config = dict(
    d_shared_expert=0,
    router_score='sigmoid',
    routed_scale=1.0,
    balance_bias=True,
    lr_router=0.000531,
    vocab_size=10257,
)
Below are experts of layer 3 (counted from 0) of a mixture-of-experts language model. Rows are named gate (a neuron's input weights, with its number), up (a neuron's input weights, with its number), down (a neuron's output weights, with its number) and show model dimensions 0-111. Each number is 128 + 32 x the weight over its row's rms, rounded and kept within 0 to 255. Numbers have three digits each.
Before each expert's rows: a language model's description of what the expert responds to; "comes before" lists some tokens at least twice as common just after its tokens as in all text. This comes from a sample of Wikipedia text that the model never trained on. Tokens count by the router's weight.

# expert 3
Cell-opening pipes and numbers in sports and results tables, plus periods after list numbers and first words like "The", "These".
comes before: "| ", "\"", ". ", "MF ", ": ", "201"
gate7:181086123112120155159168148150078111118121162162103121093111113120129090132190169123117142123119086117092097129163066146097127112120074109096095140213118116099188166182197135119126145171151137137183148148165127104132130124139137177167134141138131153114118140146068130161112133187160118121119147135167159116157114096058124124110129140127
up7:144154161132102130132094143119169079145155172083147120154118174168174097157116152134119159138158119110097131114080138136167076182172149140113182144120110094153100151160098067122140134122145128156188128163136090109152096149140066106103092108133168105097140118218098105107139148141180131128151135129188150174116144110080094093117119159125
down7:123200075159028131159134137072156092095141161088161161134171122151120156152093182131085117095127146069105154173069119140124117177167093131116146118112170132210111089101143121142111090142131150138144056109113155111076108149109113121141093159109130091088143134111167101118101093117150135115200169107147162121079137197107165101128177074132

# expert 48
Latin species and genus name endings and taxobox labels like Genus, Binomial name, Order, e.g. ornata, Herbihabitans.
comes before: "- ", ": ", "\n", "(", "=", "Species"
gate0:167137138124169161132142156120113140141129086156111153106138153174113111097179096163074170100066184150152110075080146058158131165133082132183155168122103086055157139122118163159119064121089119146113145125091153149158130147080106163095062097111171113100083100131136138067103086059096154151077169178146102107149077148168130117186088129096
up0:138119146135158146158114095087184060133125155117139137111166164183051120140148061053127118151096081180142083107148104115166159186178069067136130138141122119113166128049103165183083117106113107146191146146136088124134145130074107153130089158167116125115155112154168137064103124114137107157130157187090124090115114108121164058140118124081
down0:166151141146113161103183146090171122129124089123105139127090091134091128144086135107117195114121085209152104140162128167156155181136118150119183125133120174105054126096135155167035111128131154178158108131142101054153171194126105140125161149185144149119104068105148094127165101178090130204139058144139106137128136108127162123156074162152

# expert 58
Middle and ending pieces of longer words and nouns before punctuation, such as mis-er-ly, pri-z-es, forti-fic-ations, Sol-u-tions, -ity.
comes before: ", ", ". ", "\n\n", ".", "s ", ")"
gate1:097130139121186163106105096172138095148105116112170089122133109143161105118092177090149162154124123179144076127128112107088164076140115088179057127129190136118164157191128095116121174114174119101136132161134120118107131160108159188154133134120137053127115144149129132060112093158172118118098151168153163132156130140103151078126086074175
up1:152107119129132108176090150156106134098177082149099097143121159070088122112128151137118091149172120143175164153136170101122168150138121132129106123166103098147069194107135170092132130149102142142144136100162109108110114097171104124172087175086145137119112109106115181212095112155119207171176051113082114145130085092065163132155046134130
down1:052137086159090119112227103131138109118077096098088138097145125170160135146122089113150211098103105111093086097077116139093124123076168156167073134080099141075055119122150083143123182134149142135105134126089147089139106131099173152126157113130115093165109134136165128151155108151128101117116125096118081134125187097143125121080106136153

# expert 4
Head nouns right after "The", "its" or "the" that open a clause, such as area, line, school, series, film, plan.
comes before: "of ", "was ", "is ", "'", "has ", "had "
gate6:083146113184150130073156073101170139135105096122091127134169126077054127172109164173073124172105152137159121119134113157138109085136093134178133134185120109058116145151143166113071147115140141184129165110060123127088161100095153098160121100146104122123147163097162097084073087140172119128191108099105106083130146133100133068085133127165
up6:126122123096078086148131137194103177142122132148148133145132043183167166091130108080171181162140105121146118116109091136049128124131113167075111154129162116145127109100091118133159153181112152181142084133115197077113179112157110157119118116113109132115124108171120088174105166126096144163142164151119094155142168156165126159203081159169
down6:060114091168051095092150077143136132100135207117153105154133065125113147098092097106095135119094160142112154103143105114155137134074176174111146122144100100101195167081115176151118187120076144167105114146077149121141133085172088133150076092183121121140098077146190084131118091159114116157170168182179092159111132162155076122112175096160

# expert 9
Closing and opening == marks of Wikipedia section headings such as "==Honors==", plus scattered words in plot summaries.
comes before: "\n", "\n\n", "See ", "s ", "Early ", "History"
gate1:132142142170125185110101173161102156121098144196139123089117055189157150148113145176101181136138112168144200103135168147136140110159135082162138119126091108095136172162159118150106138104105176135058113132063165149157069114123119163151131167073115120080124111133116073133142162147082123154115155097118066116093095132138108113182131131140
up1:092126042121099087142150142098159101145130121124100158115081180116087124114163104102113101083149088142171099131085120127176085112071104128116121089151155128139119156119121111123076075204116071108127157165188081083136119174181138109077166154142161100173106133201130142192100128132061131068162111162134135081091139165116079132101185130124
down1:110154135174158186077137234147147162084125096094101156187123123143171142137080140152110158141123135130134161101076166115204118122130152090142096096111159098153068111117108092126118122113118097140081097178123131077168124115111089093182115087136146142142088089107150095065112125142116147122127130122094075157129125172108100102185206114111

# expert 54
The word of after quantities and partitives like one of, rest of, all five of, plus some common nouns like also, career.
comes before: "the ", ", ", ". ", ".", "'", "-"
gate6:117080152123099131077110111091189160169182125146144119096122119127134116133150171127116126135141125172160097173125169099109028125137094150126064105150190066128112184070186122152065128154090111135194185160163112109108134163155159172184140150082035135118123127139188079094131105089129125088109165093111115149146131048139130187148130142112
up6:144131170134204145108110129099071106127156147123090119104175132111109148155187105160111094042128082103153109116125146146142158080168146096126141116077086121141098104126108148028096102055145133104092095084108106099108113090087174164106113157134164157135173171084087111151140093119084079186134098169112097119155149123156144101090184092166
down6:080115174140132089071158170108096125101130157118160136180054118134105139108172153101202142135156064169117118152106143139111115098183072125101155117152125154097071179098087156103093121077109117089160152142148132106152147136057153137126112151121151164140106154118159143061135075119108134160150074127153120144177141124190148155130127155152

# expert 10
Prepositions and subordinators opening a clause or phrase, often after a comma or "However", such as as, in, when, during, although.
comes before: "the ", "a ", "he ", "- ", "The ", "his "
gate0:066157087148118133154149086155082121086165095145133182144093113126108157143108171100140139092117133144128138160161082068117125108111135154181151124119146125086103125094118135115129171167108134151121212054187134110098116080109145139117144148119171136143138152117142123127132056060139156176179096128137153137192106099134104078137159149109
up0:114144124081151123149161101141142169070132146101124140168131131136123183131125106167127122173154125151175189219144140024135098102158102199076125146109209116105055124134187132192173185121178108153117145113205145150123110128146071110157120103169155124098139202092108117096081143127123164109127169168094173126185149151144145132184130116128
down0:160154112104112128069163092189162146107135123147138152131128158133158108128105111087111109142129104132162179133147106131073159075167164093100119085072122082109139165143115101132166143064079185121139119148096111129156086167117064096097103092065188096160107188157144124099105115198134173071044103106101128114112086131149132122154122087147

# expert 29
Head nouns of institution and place names or job titles, such as Public School, University, station, House, Stadium, professor.
comes before: "of ", ", ", "in ", "(", "\n", ". "
gate6:153158121166123123140082118161148108122122150075145152138133043158169106144112080144075086132112167082105123131147169094116106080109122144156112188087131092072154111148160150203062090159076134108157122075129099123153063203149095148162152125153138115159217098148131126143089091132139064093122162154136124161155163102129138157127075110117
up6:111100109108176198099124113169114136088142144153118184091156121130120113131162133064151101088165097136157121120079131143214135123160117174104122115108078159154172149076132202109161093072127127186104104114087126114095093049085116113089143169195108108152081148085116098165124129092092171109101086123120130095161170148106141154070129148132
down6:149135049112109162141155111062160127120171079098125099211150119141085208159075144125143132100121142059156161100132138136127096135103177081126125202124112063128102151126105121100164106100118142123142157066128108024189125136162139100139155119088132146059095114154109121158134130163113141093162152098150159050137102164104096158135076119089

# expert 33
Column headers and cell values in sports and career tables, such as "Years", "Votes", "Pts", dashes and scores.
comes before: "| ", "|", "ones ", "—; ", ",", "R "
gate6:161130124093112148121114106140117136065189144130158118089126131088162120180166148161156124174111085193143166140177088166146122061142090159090104121128151126078163134187158122074109089174152141144115195134200094102128070157160079136173138122140133120181148168095077160144181079129141178123206123142197077045159145103116168137197157105135
up6:097102110169122151150141098114164110099085107122111156111171175158110189078126129147111152111144146091176129124069161110175078097111177067172168183169114133146110180054160179105160177089111136160156061107053189144113180111136175093076114119150135104128075127130163150154093168100120098167108152118069144129135124147134105144076157125074
down6:147134099113145150162124154139119143106186113160100115088143117174100128104138114210147122180130165150140155130149114130122097119106106109168114107142090108131126138190143120085114124105111147086082125116153105126088098153167105138084116125130117186142178171122083175132121148049179121097097100163088080105137146128146113092096150117097

# expert 62
Final pieces of given names and name-like words after initial consonants, such as Brad, LeVar, Rannveig, Hemlata, often in sports tables and cast lists.
comes before: "| ", "(", "and ", "was ", "K", "D"
gate0:119113143119147119143116142115110180124118128149116130164104085145175144187149134109161105081140140110100136140136166175109124123125097126139127125121134071089133122106137119092170139090146101123100171173136161131088123108142157139131131042121196012089177114124147136145164112139095085108111167181132184161101097102075161166094127150097
up0:106149143114165146106127150088118174114163117126151132178129133124122139191107140093126056126116091109079160130164158127115083110112162107165129085122120124099153124103153208121113107068106101115087189141226147153121122075073160119168181105180115104091110118100163070141112068086106110111206116171179152113148150140058158126118128093082
down0:210074135122093124173131067161096154158061214146123124127155175082090150103137089147154183057138191130139133169122130152078180160159094174143121122089124123093124126123111135119169153088142140177097103129070128148098167106169122144124168111124139080155158112131134144158137146122140107127149130092138143157130093108075165114086163212095

# expert 59
Nouns about states, armies, religion and politics in historical text, such as forces, troops, military, Nations, government, World War.
comes before: "in ", "of ", "and ", "to ", "by ", "War "
gate0:147131159080143157156146204121116131086143164147139107126186145162168117096058097176116132084135101122104088169104108155148154168069150171192171146107092118096131149144106143117176123146112130117089120076104127121182109134086178110139071156178112102122127158128127176106109109127174086112133133092105090104079126165109066115133142189151
up0:071175116171091145114109129173120130134123123141101099121117145129093082123088162160158114139143144153164115112099123164138160133183143040179107189051135091186166120146093139118112153154115162102140151161119169115122159145101161164105146100144132145135110111119159125161074197158082132144065167191113150098154105097129153139134137142078
down0:150103100072164119179180104127161133142103132104140144135195149145160098102168127128133149116131119075110122166135154084076099110108131177106181032151097171099147103066106116125154132095113086150153111115121091117115144127153061102190124137138147163145154125120113145074083079080160147152138151154178163171125103162147085138143107119108

# expert 61
Field names and separators in infoboxes and taxonomy lists, such as Phylum, Order, Elevation, Time zone, Coordinates, and table bars.
comes before: ": ", "- ", "(", "by", ",", "/ "
gate0:134106209141066084135098120142104118153144091148129158117140129155114121192108111145189151135074165099145109136129166125138130133112127052120197186146152210127118115117097149167099149125106149127161158099142105100149143050159128087156075152113122180042132110154100108126130158104063135144139177140179065162157177149125129131160114065104
up0:167148100172129162171129102132057166056162172154104138092148126123131066141138102087169133141134137123119159164067116123103105110124101178153139155079081106151177178122123135131133135131139129111129116146159156185117096099142091087078154161175162125144158158082158119129067160121144167134118118136111204108139089086150115116161105112153
down0:133037189100122180134113111076141075194064102138156132121125116101160123148144189114093069158140116122136159174059163125162065124137185137106156148146152060157060141088102195116113122122136122102117157128118081170137106100113135139167128133105101135144116071165103129094145069104083082137129178109151143114090140081111207135092098083080